{
  "n_experts": 256,
  "activation": "gelu",
  "moe_layers": [1, 2, 3, 4, 5, 6, 7],
  "normalize_top_k": true,
  "vocab_size": 2048,
  "norm": "layernorm",
  "tie_embeddings": false,
  "lr": 0.00979,
  "train_tokens": 701700000
}
Below are experts of layer 3 (counted from 0) of a mixture-of-experts language model. Rows are named router (the router's row for the expert), up (a neuron's input weights, with its number) and show model dimensions 0-127. Each number is 500 + 50 x the weight over its row's rms, rounded and kept within 0 to 999. Numbers have three digits each.
After each expert's rows: a language model's description of what the expert responds to; "gets" lists some tokens that make up at least twice as much of what it gets as of all text. This comes from a sample of Wikipedia text that the model never trained on. Tokens count by the router's weight.

# expert 57
router:573463541431550485493552490471477539459505515475459440418576482550556517488579538473527446327554500452476498537490469515438570616547535484610504426562538437445580522498456587605473543521372511466526510512491464472476481456450473463484502489540552487574513526490548499488505543539504527487519430482506449485532427507490586471508498468401444498482476518610604535500491486401498376522501
up0:485473463403412524539453588442453578485528518485428567533401554414480508448540557452476409506513573506490479421488551536600492492489606517480457462505566445583550535458571531546523515449488568458399550608427517498515446521473453467487486537508445658464600513415482474456558453484538425510490502457481452446532512514515501447498471528517534425464513471471583590517490515528498492495557
up1:438496616532540526498527566538532496491551562519551600441393462492360457547495434556524451446574451440493593443532489513453554465474488474469515487577503478524479473512445445464400578464450451531509488555456472527530441507484428496500597506477534449624521546449561456539424424467485520498527503593526526413503518524529544531480526602586513496498511518513449486495484374487600494489448
up2:454528441445490490535508560479445568474555548550503522541576416579528492521502498431499445522482526444478526448504530508474463573593403513528444485559445471475529539509530466601484563528467499509440429458498603499612454474568572526541458485441535585477535430542473522470585394483441631466535547404413480491465521492463459492501548455571450431483525484524459625539443473464491479513409
up3:439482507479461552478545562421444502424541561413518520505464493531439537478548431498486471459515525519527457515621503564408528586490590441443481555446481483410471466484472511531477435435519542533467465481443536512529488442401458485418475411481550540494447512491539478553499530473550628567581509480470625539483458415565616459441482530582520567583535473478504490572496500513557433564502
up4:496451502443566534437570492529533511516531582430466503488484557462529470445466533513486604471447520582539535555422608460469435458475518559457494512488532544552374426453421548443499529485458507510617535452544494516469512488494513615422485447437550526392499519509473421562501533464566526536490609519513472408448518545509545455446432449586454591491516502469550459448564517444480579562497
up5:520502503505591504403417529523531492597439567440417481519488458522500453475471472567519412400540494492563488405466476501514396569594441482467435529493557586537572500594432508547493423456490557542545622478513482512542500503494458479471534546532517554491466540480473575443436523522446581508422544522462531500472371439467477546497522550516488491620496553548460492459475536432513403513473
up6:493508494590529528502498471468393502469559579521455487439470462498463483502530549530467539450603484466539442528537507499505575487396575521518471562520495418567471561524419586487398530486433558493499500557498532482464515518517463526438492456524495542468594515463478390524519459605492510557520427463390479491523432487549433527554404522483554494525534525435499515667456587411426433514514
Plural and final s. Final s or -es pluralizing or ending words, also s in German and Finnish compounds: islands, Details, Rovers.
gets: "s", "es", "j", "en", "ess", "ens"

# expert 0
router:513434596595558380537525469458590585543577505482491452506548526552515499498613463512534531461461517488460452542508528455470663511557548505592489439552491537520506525393434454525488504470479460458471456510456545530435502503495586420598516600497534517591440464442444517525577488517571497482423410492530459562489475563512534480519451421457417489522468442511501465539564483518538474496471
up0:461504567604503508477577477432459504547502478474491517453590473487422409572471467556500566492508527547565549475457471497471528551505468460593428527495462559528377573521541454482479484502459599552448508461537527505480535552401494514486456593568530592538553477565445524505493422526502466446468505531465481495566436492592586520429487586435523416533506531460390538490416442480432460512405
up1:526577447482521505541486638595579556444519548536482476415551631535529518536516544584502496467492569488498598498454460453532398475547446435550507550466482488519499491427420521445468396491489452557497474464459533574496473494484430502441526541410553500557466439496508518498503513418460484474487487605540511529465519431568498470453551515426388438483522468474421502433542558541471458597562
up2:478586535514536506544478551490489516624515494437571519539404505508538481517604526464484581501416522388469441537530579387506533512523531537538573455526438457407541476512532464433484550493436491625515486492475505335452513484480467534556443545393533502539470537494517428518458508505528525473467528558558457458463403562490542526484460544564520469504484484362505524518428476496523479482576
up3:589588528576539590438471413508479490529497524511463564565497456521527544480452493493508406521504464458521476511528446549520504498450517464469524447437597545426447414513493548461508513520542500552521443540484464559567493464478485512551499430473407459423406469446461594579525411451549473459527576582507612480501524521505594540594392477561543524474437586449424440451526548480528437528492
up4:520475529511515475448478440432500529512488478457522583419474541508474616483528463551579520583510528478528490581548463519537447519532538419455441474608486484531501472545529427456430454420400406348564531466477577506546472504458498531560499454483553482513541603552396502470564424541550526481443434468542458511453439541548497524448459476417538605476483435562496567507542523458530528459565
up5:455499527542417507493467519498377475453492533582398518490590445483511530505494507516494428595540454515567500463524465529483487400501425525456440440492438471368567389520539474548463530515476568525510497425543458528526521487542567459493471505478556622537484520458475515527451585570570554555445491481596491465505497471577438504434541569592426503502499416443443540592537559493472534554499
up6:448563518518496470464483444503506576498479507574432474648473523508432562573490551521476446463564514615470553450582553510495493446540498440559505584477496589494573495444533553512491523440641468454439542557490470569483375526555483481500568480637501483561517509439454511524490446404552459448408544514488463463457457446443565484453522486527443463484398452473503519514483452454501527504485
Word-final le/ne endings. Word pieces like le, ne, ille, les, ine ending words or names, plus standalone one, as in annexed, doubles, Pauline.
gets: "le", "ne", " one", "les", "re", "one"

# expert 9
router:605436548482482363585558533489502568482564518518475390378577517572499520478589475405512485531565472470538434487539532447473526614550521480517538463582501454521516542457463520506545492450480479491522485520596520506383437504467495530549574531523496534487454534442476512439466470543530522435463435443600492538561466464482557471503549456451497517436453615547529484495564453580433448528470
up0:429506504493479535573531427523533413521474525496518487545558547458489573485520484576438451500424504520473520390472458503507557533548488515518480571462464547533548523521485530518538386565435444444439461489498546427474387483444537520503508515461455458524536554476520511485647550491447494418512494530432509389513455511523570580516646534440489496601382475505526482497595605506572469492490
up1:459547470504497562546584445408439430590479497553546521550396446479505451461504513539516553576495480548495426467521499467438441532488480453472471453464484566492533526470518362508555525499483452435456498511475478475569557519527567531491551497501568562511326416549484620540484491486488419477527427452531438515541508598575533572468542484555450453489483463519491556441494511569580498556596
up2:407511531482603499560375551472470527615472481581480519487490480589475494495531518561536449552510492552518518509512529535482514540556389578462372530514492452590536519486442474420529547436532499544476512493420530360479552530590492451582458443464488418496487552547532511597487480543457473526431491562453427484522481546494522452499533431474533550543441508426446585453485498506411445478526
up3:494461505453424556564544525475563497424495471478474507445534540497503568504559423438508454505524541477484514495448504514558539431542420503489527481483539453527451453466543437602461520490468435534507547475422476464467539587520545512515471458438540536421663479479542512565570551414436433593508538575554381465514450475551532560534519441421519423506382471435532588482574556569514521513476
up4:564528532604492570454456372436454613542492498461497545447505544509496501515519434496481532487517487477545531441504532457543554616493541529436532462458472475556407381444420482483554491462460510490408612530537463511527487474538544490532502468425527593528588487496566433502465608470523584559534473485528491505524469504454365479417520496508446494509474547433404533518547495613520488510484
up5:503478624544548556518491510430515491510502559505490578456532502475534436404535534527442548472578508414482440429490559577414490546499425493533494475481402531491480488507490526520584479528567481438499537445494546463569541464543522482602488521596396423451506400426547519558486553376482507573463526480593490535506500482522507527555458494460535463418481459476474551551564523480383566400519
up6:489487546466466597493488638398453443529522514482503448504503565562416438484561476550430432530537531581486473624506517500401448554434615437470458558526411529516511544483487510506573531528466516540500499497460606468515553548476529450474543460589507480499543480448415562400520408512493468474603518560580518485499528443453425538410531488497467458524482443474564508507448508500433545486507
List and table separators. Semicolons ending infobox list items and pipe cells in wiki tables, plus ); / – and "against"; e.g. Location: Warsaw;.
gets: ";", " |", ");", " /", " –", " second"

# expert 41
router:440549566461457420561585515471552543513512572467496474445542524529543608466469461450532602461534485499605503557530427479483589547594544521599483451520549561470518443487429503570488543427463460452524446465500460453443442480493485542650552552513532467530482479411441498471520506511505481466519462420505544589452451453510462472478506415435475631498516569563562478517546459468432530524459
up0:456505587584435541541509523432515480580526606500505542569500478550478480533468515502508486475406493487581523494470480449415521617419480423539548569475555471491442462508513519423439379465440462550482466526597493441438591578542467447451534489509580466492472557526467488447578453587488544575508433540498544532438391506544459452514575492581473549436544514531422482517450510480431519502471
up1:519466560459485463540481520534451520508563432475500531503345442415567509477560542445472586565483560493532432501569499550549444554501594494519512554455458451450587488587473540442443508483477473505489458405552526432459533555403499547558509487498440486548544522441524520537479476381591423580496528468527490451481463478467475532464465526468563562534574413464509444559555502460516458629429
up2:538488477542543476416440481521550519531436509431522591445544507461538493553460423504472496524536499599490571484528531486600552532511508468453614546439520364567607429513519433558478519475551477552426507476444407455444474503451545473534475540503478520492558465553576476499579530373497471492534471557460461527553513476443473469542494523541360477553501461510502503571435462372547534489556
up3:545560590516511527455574517510559563458600512421481496494394439521509504463536424457455473522498561445491463499523514469520494599407576471488536502532495488528512466520552568502536548525460477479505564503473531450526463476355474546539395517423386369450465320522534465438512528463483497508567478607476508530486583536539503506517482528482521520470538493454561612552515519456512488491464
up4:402489480618582454577552420470504527563439430503443517549549497435454530542498540503464556542480473519466545533492457421510570507492451568513497443421453534385323525523458463505505537577487553525496525458462555546479425541479571537509482553560521571564544552552429475493430513514469491433500491492426516532484550495445508591571502599518475490452366477466521496455476565509526496448481
up5:526451501455471464577465502513470423426478586473547458495562537490491508423518540544497489596528465443579590584536506527552476534462532554550465502457537475467518583617480491497437571621551515457497376543478499489557495520434441439566455591511441537545462556485425493572474516464439480402524514491404472382546502420538456545509420545446526538426487474553498507481445486529471535475569
up6:380560540404564422518518462483471550476486552531449611441466456520479452535491433553528537432500410443528495497566510520453484489511509477511511523441531542576476581592503567496542487521577446543501450559394510514552521493451610418470537496395539605465586419493448534556537491529445534518522512360517518520480467558540532561536455469541478450416437477463461562474506435518487495511550
ore/isc word pieces. Mid-word pieces such as ore, isc, ann, pis, as in rest-ore, st-ore-y, disc-overy, ch-ann-el, enc-ore.
gets: "ore", "isc", "ann", "ance", "pis", "ith"

# expert 43
router:587458537596503473506482569387463511518493554490539414396545559590494506481483556464537506499603532533540436463511521527399561525465529542560485404590469467449489493470470593594511526456381534491417572497606452555373434480436527443470493489569490593508491516491463538554438528568535501493453487470553532552543536527511499435538474469496474552459480568493468522500487445443466490551453
up0:586542566471537417504457559529417533528393551533454474479464526557407483431443485461503569525516478482494461525555563489537566498556583484553439488627508525534397541543440443562447535437431436527559515546521426425522498498492478486537480566388386519518448498482535554601463508528504517551473566487464430519478461578487492524515543431545573555523488484399404519446457546468507495534494
up1:492560485454457504525523445441559506635520431481513555541394526511555526500466528544520466433545522464525535539448465558491544533485503429567544561438500479494501526470553472592518517496465439519471593534455529478453434507472550537383484501468539494482500495611414528493512447451474504496422503433524474411460555615581518585484548585498424344521464425459415466469556534450484554524528
up2:458552500510383535505478556461505395470583525505580522559466545511507535513469528493426484560503430479582588542429402523382505515534507453466489559494534500474652543462573442449467488467545584570516555453516601527451539423492488567461535552470556531463584555523476495471509440507383480525511438436483527500431450533488483522536409548561460435444541449518511535437445538479497453466486
up3:570495442484552474480460453534478568493498544513567589419412469508542449438477522538483464592500528530512494438496551485440493608384551578475478535537514493509458423470512494538457505506522508436482576425470461454524568510416500448538566501455489604466424526481579494561502600505474504597478495465557463514518439434484462506622445523542580591457513535458447405473499548537478464555376
up4:504428509510524564561463407418536548398492493397625530474479529476507478515549613518480645530546475434529578505494522461418451505428473479456568553516540470578430485479514430472488484457519513533502517569442539533498536498450571500489510530444490462437487393524474547572538476481569433494578522515529557496425526590401537535520451566475491400422503506421543509483468567451469517485539
up5:437499380479486583445474533412504445589484450486540494510507482433472423540501499498516512431513488502543492553434600485494494409546502437510530515501561420550512472540459566536474484505434518486395556484496411557427573538524495556473469444457509554513589506553460480500402553594542484501502525401508445567463473474434459505533558571676489453619489522536512470502577490472511504456532
up6:470525492435443511470527472448524421480517502514556405467477460418467514394531446482479495509503582436614486527572524473513560487443518439484511480561497600490445394563473577506480503525402540532533468559546521545419563455572538581529515557577485400436394430480518451571513430501408434547601465486534554518448594502494519461473527567546522445497421495497504524562526508536506522514561
Hyphens in compounds. Hyphens and en dashes joining compound words, names, and year ranges, e.g. modern-day, custom-designed, Coria-Cáceres, 1934–1942.
gets: "-", "–", "/", "u", "id", " un"

# expert 23
router:572463504487489493507498532429616531515499557483489497454524541475504537464574477461547468469491532559429483505511466414491533498495472554619557331626548463504529462500435514460502482492502504445552483517493459515456380412508538432558587482584555562516497535434488555439533489542547492448406482479501428493507539490556524476538544446445511534494468592528512485603567521447494442523350
up0:482512563566560567489621484496428489506432461569381427465425460561520521621491544469480507562532457530502540549550518498482577534404500569497586519419522437473480418538524558489493551548430496472369481470501545552476566565468504434456466424507446396486463496496504525463481460491552462500567532554492510454552498566458386529522537486531441488456482559450526562447547457555592484526526
up1:435460521457489495479571570443478454430447451478482480513481478491549570584472502564522502513542530506543520548477464535569459421512511514532490389427488512520467577503524498562468542539469543503595438427513434490465391433504413463432520496558511524491481507511399508542452484538573505552479547481455574367506436562404471548496611572483440467571441486477563613524469436530620516521506
up2:489459553450573458420462556466535531522457571447511601438428512435527413488594497457529487479535458524494488457488491558452547525548530624541461391524470462526477412502472538550591539465470470502622436568449448470538500475567453545480508537529495529396479574567472473487553436636493480461433517550518448465470508545489467500574486530385514434540487522546565452493485564503490407471507
up3:495512508473486626554448574497459498494456500470495546513528452457428554577547540535533510449558423469540457486496486472538486509473502470503446535471452415562550602496469446472491437502536519626603384496534489593472499358503502518523491557508420541549404431545466583497466407549510478550491468496481484370496504443516590507514569378537501535530465547512546499524496541524433477469561
up4:576524549590425447557492469426541495491531484553548568485402399579435458522448417543535522473490533443520513563437505416465517492505452575442560417500495550487443445458582470574473476465517457550494579487463475598465497518471513492434509577456503502563505481524501607549552538405566513470542494482489570472500544532576505527454491442572488458586461509529497526446434436551444357545512
up5:493480520556431591484491515461560517526460405644556497490590417412459494486405476587505515469532462432437460455472485448542497462505497499493532486507516485455539559493581474430551576455504470413407426459463472514480491508577503469481472497553457532587581525433521494504431587496443507415463377474536543542573551461512535556415563547459505493498498533554553494588551474606541513491493
up6:443562437494608481496530434451504522444507521493452552557538437530543462484494489489446508501564594421495563429540396568553560552469424495486519529412462502541538454536459522582540423595484558582472506577456443475538446489515491597453467449503457483437547478569491521439495567565497393438506571381559490470523521504440487535579481536499549469499483515545472423378447521507529499572485
Leading digit 2. First digit of a number, mostly 2 or 1, in years, dates, coordinates and table figures, as in 2020, 202.6, 41°23′.
gets: "2", "1", "3", "ide", "inc", "N"

# expert 24
router:607416530546577503558500518450617553474531583548521520522569488485509484436585563526599464441596495486444422504475453400519551522569425525618506480534512516533503458466371575568511481447511509399490482548472528500450460512488539499502527569480495558521464542460484480483513473475477406540467482435551467500535539443445516389543481449521506466486443565541524405458572457437518540531429
up0:570598487399518509548527473416468474523526518602516524524508482525556451452521535496493542522415456511597542569432522535475486489535475487502561502433470612508477458564512516420506391489482518508403445539399562541570481557440590486592630487536528545501473413506441517461589456473489462517482553426524543476529496463444397514540526466509554438469413474463473620485466481530467477498511
up1:505500519549459511473588548443499472500539630572440573476417429482469461473459516573504439459593495497515442454447553479516492515586418495530510476482441506487525573443473458554458546548486514463370539531517474505490470554563479502563472517413551547412522400477452525431510567412441587475495510496559579487511603486571421473565467536461473507466547527517448456436562525447562608541517
up2:457431498543507500502555508548540472492503520541556568562498459500468422492530450498445506512493554540512495536505486478514535567526541559585497490450492499516470590528524484489457603482441383496405529515489498424549549532600401507469521473577446438516543439426431483604406580598441458456500468522505510422527534548538427528394477472513474542405559401441478524619468491499546418548542
up3:422418552537482566515540524431438585404463510487409543553491423495454508499540525522491583550529528441463523392443509480485515510516376460474538587530397475547457459471616519548558447527488633440510472424575493539554531430560587512540545546464512506517439444431471486511468551475493525525499560529501509549513551569429506498533493502396568506486408548477491559439464569502519464475485
up4:463544515460463554518433609514474562541531505540536550508530453552488552552455489462533444440582495454566467561531503508561413516502470385509523519535515390456486452549496414474546437433555491550485481411540472493542458476479608383426588531543412536493485430502505557507577477597513543462496482515404487417549521483495451446476536568426535465539524583524493481532413479588445443540516
up5:451572580486530519493565568548498470389531498505553572514465423497448466557415491477408544551457506535528472492564572459511404489481451405470504497594454509546450535504451486459508494520495497509609505418425564598526449534428490578516474482465614409550500431509523572536525473521502456456615553536441556566505558509515583523488431421452428445478498468520452559504480430522534498454480
up6:518582448503485449514587493614452436557451598555516466542476479547429584534510494610454381511542512452457527510470459471536467580544533499571500622443513520467556527332421535475519479523443431448577461500470594489497500505505572488436559502471508497555536477523452455500523468489443522562526450504578552520447511493468518537469563403467435474517440463546503466481521473553554549413513
Ex and x pieces. Word-initial ex and the letter x inside words, as in exile, expressing, Texas, Marxist, Oxford, Index.
gets: " ex", "x", "ex", "ion", " Ex", "un"

# expert 51
router:567438498467473482496550490394541506536526550534435475463517593493498548453577540478594477428519455469535436519550473496447528555548548589589471446550511513494562465491429534586603470418427526512497497550439527528483525373505458522530586532488568538507398496498396544489531534577529426490434535445547507545604463481532532453462464499476419548395454513468457448453464492498473559565443
up3:450546541540566368440557524590527483556519508538533519514431549417469500505512559443541463521611500503483530466475478493487455512502546467439447465498441537477482397512334478504409544481494483544430508554455500467478560512470528586509533550432570543519461469515397510551567513530510476507437413531482544409484558503503565589501518527478510513385615507471487422514499614525467459517547
up4:600534445544352511489453565495456494457495423551587541529475378462526514579499527503488525519507477538366490565410485425420465446511521570572447467525500624495540585429525476477489456544476471535566424456440439529486483398472538477494486474550539446579536458564482569568491523507441493492518629529462509526511419453542507554475548531562535498434497524490462557466494516532515518477478
up5:472540503488529507443603490558541472488445490505498461503493503517481515527517514487612618467420462383374434561539520556552549475585469602514481446484537523615507530496357580453541457438528446481502473495500574495522472506521541469594479421502556540527476521483555518470435464499493484531515426391444543582522406513431463502428525485616508511476571470542489511497431484520492485478435
up6:509490522461577500531477507519438503455465482504417474603531442534632576504463439503506581554480423512565471552498560494494511530430435478458481471589501542479539429567518485545516372528390513525528490535538427531550552472518533489471457476425548447421574474523535483493398463548538449542445584472488459524480580464546436465469574478570515557491567511503428452433491386468501605532448
up7:399489459521443455488461496476503456483502454434520517408538486496466484476532530537483487526432435492459441394526482539496446411556483487480500444606465414440327521486627556541530538521560622410535582450541554523471533563565560561450475512541530493523460403501490591466575489538447602508562486496478533592460536463463547523476459541544501526486483469551546492501459474474500554493545
up8:453526517521436493530518530558492495530520432388567578603433507428542543533471549512514590510439457546503513505457493506448512588553568457542494435460533397579504504577549464444432467517383456522473558537537503582489522535472525478511519521487512518353406437418478505519484536509465505443601464398437518522435477636539486433479512506536557510622482525461483456524503491512496494501454
up9:489489464536509528416504557544480566480506494442417632466455447365532486491420527556460541420485446601490556413466585464531493434498493483403557587469457530490444418424489506574582487450508459527534511558567363467490513490566495568511520453540494505456499475411494492534544524431481530572543524518518490561446490534534472520474606516471443521513528540482508486515477432528467594501610
Pieces after p. Word-internal pieces following p, mostly os as in position, explosion, postal, plus oint, aint, resent.
gets: "os", "ok", "ost", "oin", "oint", "form"

# expert 63
router:506486522585484431587565510435555511529514508465457488477557561534474522464538584462506519488538599484492434532458456422451569520542504482615507458512448556490544475460452542541556521492459533491461466500602524554451512455415522510477591564536514587610454558517418503484412498535440400463446367351451488526551536569500495456540513418502436528482487484522557406465510467478507533527491
up1:452512476542467552451519603622543508476533445406565572483441505529450543540438540469447574506537492482554527517547517462474523455473503486523445492515484531542524519528529538482510530460433529497537525409582499622425507471527561486558557476438503500548567513574446355467374573484500510497484528451523427459393466496427513556417518479537379520467512510611442475455453482552434511476514
up2:396448369552527452485519532493546476446388510478423491535445489482478478489505553472494523539378504402530534436509492616512441537526500468462486641542558427467513534464448523419505569444535511495535460449612540569473572531475477504508563474630522526506515511469526516570453437453537419463419573507522474493578511538477455472497548511514423589498462561491478521507451503601490511500492
up3:450478564572502521520555454471581433454511571465533569564498499504366486464508483480471617507513435508485496454513548482494515508596501511462424496459385508496546441478493513500479474471492517529447523558468665407590402490417449589493532461427466569519574485480467511520470505440435565425511509566489517596527539505507484502472611518614430513502439479515510513450447550486565478532500
up4:539540547602507440469464516486461529453537547496510625510426552488537467485516519477514520586568527487546474436540509471549518496435454543428535515496448554509491496563566573454453492483510417461444527556478510486495622534465531580403438448408476455461415497482468498589437519481546503576489497483483577491577378473496519580467433537435568609505514463394509422479555530482518391487484
up5:438586399511449494505603501477405615496501536490454539504544463422514471544483535550441441432558509541441488548492511440505500512415491472530559522462520528538459337422515481462489527500484548528545578464466533523530534507508540534463500452475490546444541464456545538533445537529439430548473530528520557561518547394597503476488586405387485484548467626509500460453514419573450531537536
up6:559538537414505555489514515461483484486486547514444448585464446512552572452490468544533489539514512564508532467547550594495582434422534502462534447510520516343446519521569363501495471445562615525511482508503543531460471494408532536472457419443581569493497496547478526486442460445568565472616421478533506483469612523498475450471494485465493479466496479532629539541516469419477438426556
up7:569506508449472582555603568542469511418571558489559478416504467499515456496445495555418496519455423387468446482543595527554499486480498576584441459480419483524477538464485600485525507545469588535449542519457465514548592452452419480540529483512505428401482472504523532495406571483498489500435520493477469540506569502456454523495342509475569517520523452491554585503499503496488599508390
Word-initial prefixes. Opening prefix pieces of words like con, pro, un, In, trans, de, often after the or a quote: unexpected, conquest.
gets: " con", " pro", "ro", " In", "u", " un"

# expert 29
router:485389491456533357538615470498571527526526515585479493478561503536454584488543530484591513459493549452479503572506521492503525523506430549629499472520461479462546508464430547512546477464425548417456508495559458496480441432456484478597506589525551564504505582390455467451496514492568517525491357446521424488522428441515556441484494433512530567474512562586535443442515443520515514513471
up2:466609496439491496509574421464492491476546495539403585539469521480542516448469467536520399514451504599471503561515475418506520505559493509488483530481502543481467552480456496449537444444494430552543496520486420574577476574526556494537559502524512597496421434400513500478425449474544539499550386394492512437539492418443555386501535533646473566507502547525441556510548504447547437543540
up3:483492589367473505456426555514540432513528490547471425490551516518404581481488479456553495461525441511501574519524496503543562482500493522590458524574527539526540409546616403506452558500462488483510482547496488548470540540513458544443519504418554504608566458647447438398512505451547461593561448509472478396516472511493504448430436491515513482490472534560519504531582473422498440450573
up4:450477493451528414486534493542480539555500535456478464485442514482472500521518443549532494490514465400482562546476537589505624491400505553530454413512455509419502485414532520451502492542476514595415446487535480523477457409492459573636484503484601399494500547537572528520426493472465478545455527516562460489508456467468513440480401465572694514504493554511551559478475482501445539495583
up5:502507471577574418408578537525420463503516473537552586564433467549503428512483485486549521463506452374481523582480557424484463461543450545519470593550496527563544557423559495455496472486547489437492476501514495536447530521524488467593545500570495500498483484473445441491501523608448588596527405497599457528519492434440456490445531448481506477417546530633565445396462533483495501440510
up6:528418442468467396544560467515516522483530424479478531525467541498457537487428461524526492510482561430536572437502499482523521398540522521533563526335539536530609433413435434499574561565513503466426442582511499520461528471417496505519522447559571469568590613447487489464557428440531526492554460474501506460516538457496518392525540531532483454558546549479468538501458510529641520457493
up7:450564525477466497504608370502587550576515460415622580522526487481442511488415438527451512539450546452563524494531456423528549501502430413500524483470423455463449569484562477484532536389467541523460462513470559559468501483462506482553499524575571486525456573460522482433488451557446568452524458469398584536455505567514593596480479423471504448545514564469503566515518551504479490437555
up8:510425496527548501453585535581527511559626433427507483417561533475530534559483499518489441527453514490505579507539485444426467603582419550547473475374505468438452549510463555446470493521478535491468508558479437399464448516611521525581526526484561477503581501476508437484488523467585489508471400464480561439576422446513605555489469473476528461540554545508524536567495459414518426463452
Mid-word pieces after l. Word-internal fragments of names and words, often right after el or cl, as in Kel-t-ner, Pel-t-ier, cycl-ing, Barcel-on-a.
gets: "ing", "i", "ic", "t", "a", "angu"

# expert 7
router:534442499488521461549533534514546503555487547485427477476564541552532633495542481543589442414511535474449471583529457470473582536522396499517463456533611427455607469454398541531522505457510480408443501499549502490489447477425490414504565518607524526619474584488488502453518485483544515529445477510493474611477522471465605476497468395463509489457469568526495414523520417461521489582498
up0:532545428520454539472413540479429491469448532563535497451439437467479491505498504541546446525441389600446491469480423552508395529434483515527505466410598477502513525524516448495527549506523370513500506461490461496514529435510522507506536531474455475461491399503553471557473556568613495522511488461447381499539558492614509456532572476568490551574518470578579449537521445531562486535648
up1:490571437541498509540561570505510390506535492489590477523402589551471448423578524509425416534487549530445400544537474462453505505529465447500468482605445475539397466407609506532458502497468537441545423555442468462517484483557509548506575521459521423446469422607530506561560398536504437541500511502525481473554497518534505587497597436434523489525478513482565492476405534509498523511566
up2:458634437534555484487436421554551525518446553457557541493527434485443427540473470553534472564475496571431442518429531473499543526532508494583523431458447445439531476498514494472497442419545416509523506518542516484410525557479571502595534504573564460529431545576539529479419443656526483493548473455590462572533471484494485524426352438552500522524533469478491517530450474468518497462576
up3:499515531560460593503554487443568428582540576529532453581483549483510482500417567566510481497539498553425473552603551411514495490491499608520550508494500547441503506525465478494513398450504471476534441612474506442546457446483428515578514578510403469538387496445468483510486476432460441410565510509512579426457588502513468514415474468453423456456545478502522537476449432532486565602551
up4:507488479447651446548541479506557520491448590443488417504538506521471557486532487512438446500510559458463475483610421519499453529525542504487596497474475529541480485501519542456544514560515502507492453443458507476432491500400464397455591403552398469527453515490550491518523531641548468571603474529536478466526370536518423486470589460473462477537471485424542445468528559464501484552606
up5:569471508508393470506558590511495419560531567435547526479510549475477516580477527452445603457427450466490448600512447480508411432508480503484527558489515452520441433475480489602484499517502499423516474445530524536503512504436541457362594497477532604590557579525448518473517494403447444451414495568498504513532516401490522607446543491550525550538510419558528516469552466510443482537439
up6:608488512554417517500512451489455498565489581534464403468535570516428518563492442458499564562545549530482476499506499536554552528517532409521560581479528573441446558517488515545467507379484517474448484469476475483503550437369495523461539587499481571566602480581398550482441429440498547469526492516483402536491426453559522549431491454607481533552483431487463522469540501468569503466403
Space before table numbers. Bare space tokens in wiki tables, mostly right after a pipe and before a number, as in sports statistics and election results.
gets: " ", "%", "–", "amp", "und", " −"

# expert 61
router:487477557488535464659497536523510603517462525471385453490522435501503615476577519465548489473511599493456464445527431515473497508519469462563465468578469419463519449401456541502464565507520559520531555564550518482447439479486485487526574498524519592537415503427496583497486522563568456519415399415594517521568524511594516499524520388489509503428450509515491476401467496436464497522510
up1:528536446389535452462491524525598469383568565512523447499502513428520509494502453480499542437432456494521505544493498505504416537509470427490592515510511518566441430599421507450612501521499551541525546513426414448487548538493482410420565449437570540531541521483494522566471525573458478527450479518421478374520517434585573457456436607579518588546538526493492429500563471524511486505504
up2:471591410437443558493519561575479531538501439514473575543518538425494549431518530534400480445629528455541473503572468464444431457512450480555476458421516576451507547493497501540552577398527603378541529525471455561538471432535477563520458472552507565493520448517433566510445504563564479501373485457549516560477537518431462506494567420548477486432476503488458602516494495431503498502496
up3:509524504503444507505502424487551580404502464504437545466476486475596560548441440527516514524446493477532570562519473509559477477520524466458616459445626551455384400519527545501478458511508468527534529500536386450572538422468557475499476422499585451537461405435599501512496464474602380498511408546452495463480563416537543540487518533511468514511463511525479478549476543569566551487583
up4:528655495481499436492559475524450568489557541545382477498566566472457449442448528546442586530493484500459483398520514480495504474375455503569461582507482527488374528614447549473463528467480503398525496463447513529535473527526501462427464570491525521490459519484567463535523500550536544414496560539532483420428478589566445496473497540527638475463517492495455544549439521507548431434521
up5:505514498477522439496475551513481468508442497616514499451540473428450474579580490519478477457530500499503549491519470475482431473551541498463503567576497554548547441416492504435487566469459422484540560511543513546399433504535500466496514468468512500518438559490526565395603543495479422523501545588473484471523565562480522423608512400512543408524464671496490504504549513619382533416500
up6:529489542652480525456473470537417539546498511462509449491617554415513516478472493635515368479473607559467459540449482538583467595415389513448550523482560554438455466418514541550546486492464476439401505491497501453445508533475556481404486476533499494543520464485478548561569501536503540482523528563497535528468481493556413507385539461570501464487483468526517547520586497492507468427477
up7:473581509556385582509469420501496573482422385480621533603525487494484502464492533427499427583478463501489484426520483555498488469564483461498441574518504486460447481487472519494438561448559519499411486555551504483494451466484576407586474513522511521473464538498496502460576513453529493458464542446482575525523481495561405492599582499484536500535560471430490462521448439510541569670433
Vowels in foreign names. Accented or capital vowels inside names and abbreviations, such as ó in Vildósola, á, é, O, E, in tables and lists.
gets: "á", "O", "E", "ó", "é", " o"